From a checkpoint of a small mixture-of-experts model trained on Wikipedia.
Size: 13 layers, vocabulary 11752.
Experts: 24 experts in each of 12 layers, 64 SwiGLU neurons an expert, a sigmoid router.
Below are experts of layer 4 (counted from 0) of a mixture-of-experts language model. Rows are named router (the router's row for the expert), down (a neuron's output weights, with its number) and show model dimensions 0-223. Each number is 200 + 30 x the weight over its row's rms, rounded and kept within 0 to 999.
Before each expert's rows: "comes before" lists some tokens at least twice as common just after its tokens as in all text. This comes from a sample of Wikipedia text that the model never trained on. Tokens count by the router's weight.

# expert 18
comes before: "\n", " The", "-", " In", " He", " It"
router,201,149,170,199,185,204,237,204,216,199,181,247,183,236,189,163,222,181,196,206,226,196,247,201,186,186,199,173,222,213,173,232,224,274,139,185,226,181,169,184,206,193,241,202,215,200,212,150,175,168,189,198,205,206,181,221,165,179,180,172,237,174,152,183,241,222,175,205,173,229,252,209,227,247,175,173,164,207,163,184,208,209,181,192,223,230,162,200,182,219,190,174,244,155,209,236,242,178,182,170,272,216,175,164,281,200,220,173,184,183,250,197,264,228,203,198,253,187,213,210,232,162,212,246,230,235,165,216,235,206,175,162,220,212,227,156,228,143,253,237,242,204,207,246,188,197,208,241,190,232,174,165,192,222,168,169,216,212,146,190,232,182,132,220,153,228,201,179,186,177,212,209,224,212,202,181,263,266,223,231,226,228,172,167,181,155,180,197,240,210,235,160,186,203,166,186,185,164,225,174,226,197,166,199,194,172,188,251,194,240,162,232,152,145,228,238,245,206,201,248,171,198,252,247
down0,190,233,189,191,190,263,168,241,169,214,184,153,168,165,201,196,189,211,206,178,232,194,219,197,210,193,196,212,269,171,160,238,234,205,213,186,193,112,179,172,192,140,208,228,223,223,253,203,149,186,237,205,176,203,178,154,183,217,178,226,162,206,168,151,252,207,187,229,145,119,202,195,211,176,139,221,186,177,214,215,219,175,168,203,185,218,215,184,181,184,214,186,174,231,158,216,203,195,216,239,221,269,179,211,187,171,189,225,153,230,197,204,212,210,225,198,220,233,263,220,195,210,181,218,162,196,286,252,237,182,270,223,268,195,148,172,179,202,188,249,204,232,208,199,214,184,255,165,207,221,200,181,197,164,220,213,154,169,193,185,210,204,142,198,189,233,227,157,182,211,220,238,168,243,198,180,227,151,206,209,171,243,196,223,234,189,181,170,195,193,172,196,203,174,216,170,185,233,261,247,151,185,176,224,158,242,188,186,199,267,191,204,191,246,199,181,147,183,175,235,191,250,175,207
down1,188,140,200,185,220,188,162,201,232,174,223,168,212,155,257,148,164,180,192,217,206,182,193,177,208,163,186,245,204,238,162,189,270,209,212,195,229,209,197,153,215,133,186,214,214,200,192,220,140,223,166,153,190,238,120,219,183,201,165,185,226,229,139,261,220,174,180,193,153,189,186,213,213,239,181,201,307,197,162,251,238,206,198,193,216,235,235,196,223,197,219,191,228,229,161,135,229,198,182,219,241,214,165,197,230,210,213,199,217,158,194,207,238,232,163,182,249,155,164,173,218,187,187,150,204,300,210,236,201,182,176,188,214,154,163,242,207,200,203,231,195,230,226,184,160,225,208,170,245,175,213,204,224,234,217,225,232,138,184,197,206,255,208,228,186,140,200,177,203,235,190,173,231,186,153,226,231,219,224,224,225,193,206,173,209,164,203,166,220,184,183,250,189,194,220,136,206,189,212,154,207,179,144,193,192,177,197,195,194,221,210,209,162,186,211,177,227,219,189,206,157,195,188,247
down2,193,267,218,208,236,144,246,172,186,212,188,238,196,154,216,178,199,159,198,142,198,198,193,199,197,223,197,239,230,155,256,186,246,233,228,194,168,196,181,194,218,201,228,225,153,199,175,198,254,211,185,256,182,244,203,188,184,205,184,177,168,188,199,173,202,139,189,189,234,243,202,195,192,251,212,212,232,201,237,239,226,191,189,186,250,206,214,228,183,178,209,184,127,193,200,214,200,196,206,190,153,196,223,180,228,177,232,207,202,181,188,227,219,211,251,141,182,223,185,163,181,220,219,148,204,197,180,210,170,160,215,115,207,125,168,239,191,196,174,242,212,165,219,204,191,199,210,181,262,210,176,181,155,211,251,204,247,207,217,182,223,184,212,295,234,197,215,189,228,188,191,149,166,202,180,196,195,201,148,218,191,194,213,133,251,164,207,216,182,143,213,187,174,196,204,225,210,182,208,235,146,158,162,142,220,185,210,130,197,218,170,149,201,201,172,196,188,224,161,190,214,208,263,123
down3,212,183,172,197,187,160,177,248,179,160,172,163,151,217,225,249,189,150,184,143,187,209,179,194,196,224,227,205,223,200,211,163,188,194,197,186,196,256,210,191,224,211,178,167,236,174,230,163,190,214,211,199,221,269,168,179,198,181,187,159,216,191,184,233,237,186,133,176,203,239,197,182,224,169,178,211,215,205,160,181,182,188,216,235,180,202,212,190,161,233,164,176,187,163,197,214,160,180,236,199,207,180,178,192,188,200,177,158,199,245,208,249,216,201,180,236,197,251,206,170,220,189,217,239,152,180,185,287,231,130,231,238,161,212,238,208,217,235,192,176,199,168,195,168,165,178,260,130,225,220,208,232,215,197,129,170,202,256,234,124,218,222,192,247,212,198,176,146,153,213,193,189,213,195,205,222,234,208,177,224,213,224,215,165,215,192,216,217,202,174,183,150,224,188,166,215,176,201,224,148,228,282,157,212,252,171,199,186,229,200,139,186,252,167,193,170,213,204,224,264,191,157,268,198

# expert 15
comes before: "\n", "|", " The", " He", " In", " It"
router,191,170,243,253,184,148,226,121,184,233,205,267,199,176,220,202,210,199,191,173,215,155,224,245,172,167,239,194,265,180,160,241,193,213,169,221,212,192,179,188,176,227,199,158,183,126,191,159,201,174,236,193,196,223,167,154,214,238,238,178,265,185,190,165,220,174,209,262,178,185,173,206,224,224,193,107,183,209,165,233,194,189,192,239,183,245,178,223,208,195,155,217,237,202,181,206,193,199,185,184,219,210,226,183,185,206,204,182,189,169,194,208,202,250,234,295,229,255,219,206,253,224,184,187,178,218,216,208,204,196,194,191,166,196,255,121,195,169,231,263,217,188,236,173,181,172,183,264,217,222,185,184,177,205,199,179,232,223,134,185,213,190,174,240,182,210,216,184,210,171,219,155,187,184,237,188,207,200,251,232,213,186,173,217,221,134,175,134,211,228,175,183,180,227,158,195,163,156,196,178,206,220,171,212,198,182,186,208,231,246,248,245,187,182,240,163,221,208,190,185,166,191,203,203
down0,216,190,213,195,173,158,159,133,191,194,235,153,209,217,221,218,202,162,185,231,167,203,237,230,221,246,236,225,189,240,194,202,154,210,209,245,198,169,202,245,165,196,131,219,181,183,202,183,261,243,238,186,189,166,229,196,221,209,256,164,230,195,234,221,211,211,189,148,169,235,222,190,188,196,184,197,139,168,199,194,195,191,159,168,202,140,186,195,171,213,156,189,226,162,232,180,178,193,198,222,68,166,239,230,159,204,211,220,209,197,208,180,186,250,225,253,190,215,162,204,233,219,237,221,224,219,252,190,165,202,188,249,131,202,174,227,235,184,174,255,191,211,243,193,233,179,203,188,177,166,182,186,217,234,224,259,190,202,229,173,193,220,170,187,231,171,184,229,233,196,164,224,180,135,224,224,164,243,213,187,245,232,217,211,175,197,189,187,192,150,252,196,176,193,174,190,186,196,146,162,168,168,216,180,228,195,206,172,237,199,187,204,155,208,232,181,161,159,155,240,186,214,243,168
down1,195,210,122,176,233,265,179,209,218,220,198,200,244,191,186,281,159,109,163,183,209,189,206,183,144,201,154,140,168,173,167,208,210,214,217,196,226,212,169,277,245,187,186,217,242,207,181,210,201,226,232,210,206,210,204,181,226,187,196,218,148,214,267,157,197,199,197,178,155,194,198,210,189,223,170,203,165,206,196,208,158,217,200,217,213,198,224,210,199,148,208,177,127,215,208,231,222,141,190,139,149,227,165,226,171,153,254,180,207,213,184,220,168,260,184,188,226,187,232,248,226,156,180,155,217,220,195,247,248,210,247,189,169,188,203,195,227,227,167,221,169,231,195,207,213,172,252,194,217,240,153,181,203,200,210,185,248,200,185,123,145,147,214,177,159,225,185,172,245,159,195,204,211,198,239,189,192,196,228,209,175,201,182,205,198,242,218,200,169,177,157,144,187,190,182,187,178,219,219,187,231,198,230,237,206,214,202,206,236,175,219,202,220,199,235,256,199,185,146,206,195,254,187,171
down2,226,208,216,209,211,199,216,306,229,251,141,180,164,203,170,224,218,158,201,187,246,228,281,216,186,208,164,142,214,239,243,169,185,185,209,198,184,186,225,193,195,177,187,207,178,186,155,133,244,192,189,167,185,201,217,151,180,263,211,151,143,239,191,207,207,214,154,211,202,220,152,223,228,207,211,182,251,182,191,134,211,202,234,192,169,156,195,222,213,238,223,159,226,237,203,180,178,196,220,211,230,246,191,230,145,167,204,199,209,189,206,168,214,139,222,194,214,239,186,192,155,180,205,217,223,204,175,226,204,185,185,206,159,226,204,192,206,225,191,227,168,263,197,219,156,159,188,168,252,154,144,184,204,152,210,252,223,230,180,206,255,207,177,189,223,215,224,210,150,184,205,195,153,201,227,259,179,172,198,189,174,189,198,160,198,232,199,246,147,202,197,180,149,204,217,161,207,221,165,199,173,209,166,230,166,170,199,171,213,178,232,210,167,197,221,177,156,224,243,243,177,211,124,188
down3,136,224,220,169,199,176,184,200,199,242,229,198,209,199,210,181,183,142,192,196,212,157,193,195,224,174,210,245,170,149,175,173,164,204,194,195,183,175,142,227,158,212,220,219,198,249,196,181,219,229,131,173,161,113,214,190,174,219,220,193,141,244,186,185,230,202,223,236,216,182,243,190,243,204,188,215,202,145,164,225,146,205,157,182,208,192,193,210,176,247,195,207,231,227,206,223,232,171,225,235,182,190,214,191,189,252,169,245,193,223,163,258,220,206,195,200,183,213,127,230,195,229,160,184,259,181,208,217,225,139,139,192,223,217,201,170,182,148,175,217,199,218,180,206,227,236,170,273,274,186,209,211,228,177,229,219,224,137,159,233,178,239,177,203,213,169,144,186,223,196,220,153,164,157,172,222,193,215,188,150,213,185,205,208,149,190,236,153,228,218,169,166,218,163,226,171,258,176,176,214,164,222,155,201,196,171,201,160,199,185,228,256,231,211,190,211,211,198,221,223,189,200,157,167

# expert 11
comes before: "|", "-", "\n", " ", "The", "In"
router,198,136,252,276,166,200,262,197,205,239,166,269,225,153,219,165,190,192,182,206,201,194,212,205,169,218,197,191,211,208,227,222,242,219,160,218,236,221,217,162,129,199,210,210,218,236,218,155,216,173,234,212,208,226,184,238,209,203,200,247,192,171,199,149,241,182,228,195,153,203,154,177,239,208,213,204,187,201,133,168,220,181,180,214,225,240,214,244,165,218,195,171,206,199,195,225,224,156,199,186,227,232,209,192,226,218,221,195,203,138,234,152,228,234,224,243,239,195,250,291,229,194,136,256,278,222,212,226,218,156,207,186,205,213,224,189,200,184,222,256,224,232,229,284,172,194,233,201,216,185,176,182,174,224,211,207,240,167,187,139,240,164,190,187,211,207,228,220,184,135,204,160,247,208,226,179,244,237,249,260,208,192,223,244,208,177,184,196,202,241,193,181,208,195,225,188,202,235,248,196,191,161,158,190,200,190,195,203,196,234,196,165,190,153,210,215,194,178,218,219,214,214,188,203
down0,199,223,172,156,183,230,204,189,193,168,292,185,194,204,192,213,177,196,218,214,193,206,231,192,243,192,132,195,181,239,223,200,190,162,181,192,192,206,199,195,191,237,163,216,233,240,207,189,176,221,247,216,179,196,213,256,214,217,172,152,204,244,164,182,254,200,143,212,167,162,246,207,151,184,227,173,216,306,209,197,188,193,196,201,198,272,264,190,203,198,214,154,220,182,189,205,227,186,194,193,208,188,173,255,125,195,209,233,207,228,171,186,193,186,217,232,200,284,157,225,249,231,231,203,229,185,176,140,261,194,233,165,200,150,228,172,203,196,179,198,226,230,165,183,214,226,202,245,184,176,183,182,230,213,217,198,161,212,208,135,191,203,209,179,214,208,225,168,271,217,172,218,134,177,188,191,229,197,169,137,182,221,193,168,216,265,200,233,166,223,278,196,215,212,208,189,235,166,146,193,216,202,199,201,194,235,193,173,217,189,231,178,201,225,209,192,184,150,170,196,220,233,248,165
down1,188,203,165,227,209,237,249,217,189,196,197,197,222,176,196,206,169,222,223,157,212,205,187,189,201,222,226,194,171,260,198,232,181,141,273,215,218,192,193,251,275,220,194,194,201,167,217,248,206,209,203,185,193,174,137,149,199,192,205,222,179,187,197,182,232,174,184,206,219,147,167,229,167,239,204,192,229,186,201,206,207,216,177,188,163,156,181,192,168,195,204,140,163,175,205,246,206,170,193,188,192,221,181,249,241,136,185,167,164,216,187,201,233,257,182,252,200,205,256,171,210,211,187,228,230,133,265,197,174,179,258,232,235,173,202,233,193,204,216,267,198,164,191,178,172,180,183,228,221,138,224,238,186,234,179,192,179,236,197,190,181,200,179,186,194,189,216,136,127,179,246,222,192,211,209,185,179,200,196,224,220,161,257,241,239,236,225,199,176,170,179,213,204,229,231,185,269,173,181,164,221,244,247,230,219,176,208,177,231,143,117,181,158,198,212,250,200,217,218,190,174,195,255,218
down2,222,232,204,195,178,215,219,226,218,178,210,255,223,143,198,204,208,174,214,261,155,204,212,213,240,190,201,172,172,204,183,182,157,241,227,214,154,176,204,192,174,188,202,198,249,221,192,222,210,198,238,246,214,162,150,204,184,176,220,230,215,160,224,225,198,208,196,180,228,222,243,175,244,231,140,215,210,195,229,179,200,232,185,215,209,176,201,220,129,148,214,204,119,195,279,169,282,176,172,186,228,220,208,222,220,249,173,193,206,175,150,158,202,199,181,213,237,230,158,194,197,145,162,167,220,114,202,122,213,256,193,236,202,218,155,230,219,196,177,250,205,220,195,194,176,170,258,211,206,244,179,196,230,227,216,201,201,251,179,240,247,214,174,205,237,238,199,161,183,246,161,165,260,204,231,212,227,179,235,242,202,237,164,222,186,212,185,212,135,200,211,224,229,196,206,192,226,195,220,276,185,185,197,197,205,136,185,234,196,176,211,216,200,160,215,201,196,230,178,180,181,223,206,174
down3,233,213,220,231,145,219,215,196,243,167,224,221,205,154,215,222,255,210,169,189,159,204,222,203,185,215,218,229,216,262,187,182,204,181,183,159,228,199,145,170,175,222,164,231,153,247,184,210,210,200,199,136,192,176,166,177,158,228,197,245,196,185,187,211,193,249,204,258,264,178,183,187,208,197,154,195,207,183,155,195,195,253,183,197,191,142,195,179,159,235,220,176,200,231,171,247,219,163,230,222,199,215,184,207,200,205,239,203,132,198,147,201,264,225,230,229,128,221,208,172,219,167,195,140,177,205,178,206,122,249,233,164,227,167,185,159,156,196,238,223,237,173,225,209,186,191,199,214,212,207,191,229,185,230,206,147,131,186,140,186,243,207,237,212,206,207,206,160,146,253,221,167,184,184,266,175,226,176,244,183,237,197,187,198,196,191,264,206,221,191,197,179,194,182,194,153,219,171,178,203,181,210,219,209,180,263,180,234,210,211,185,215,158,163,167,196,208,197,266,180,208,235,221,205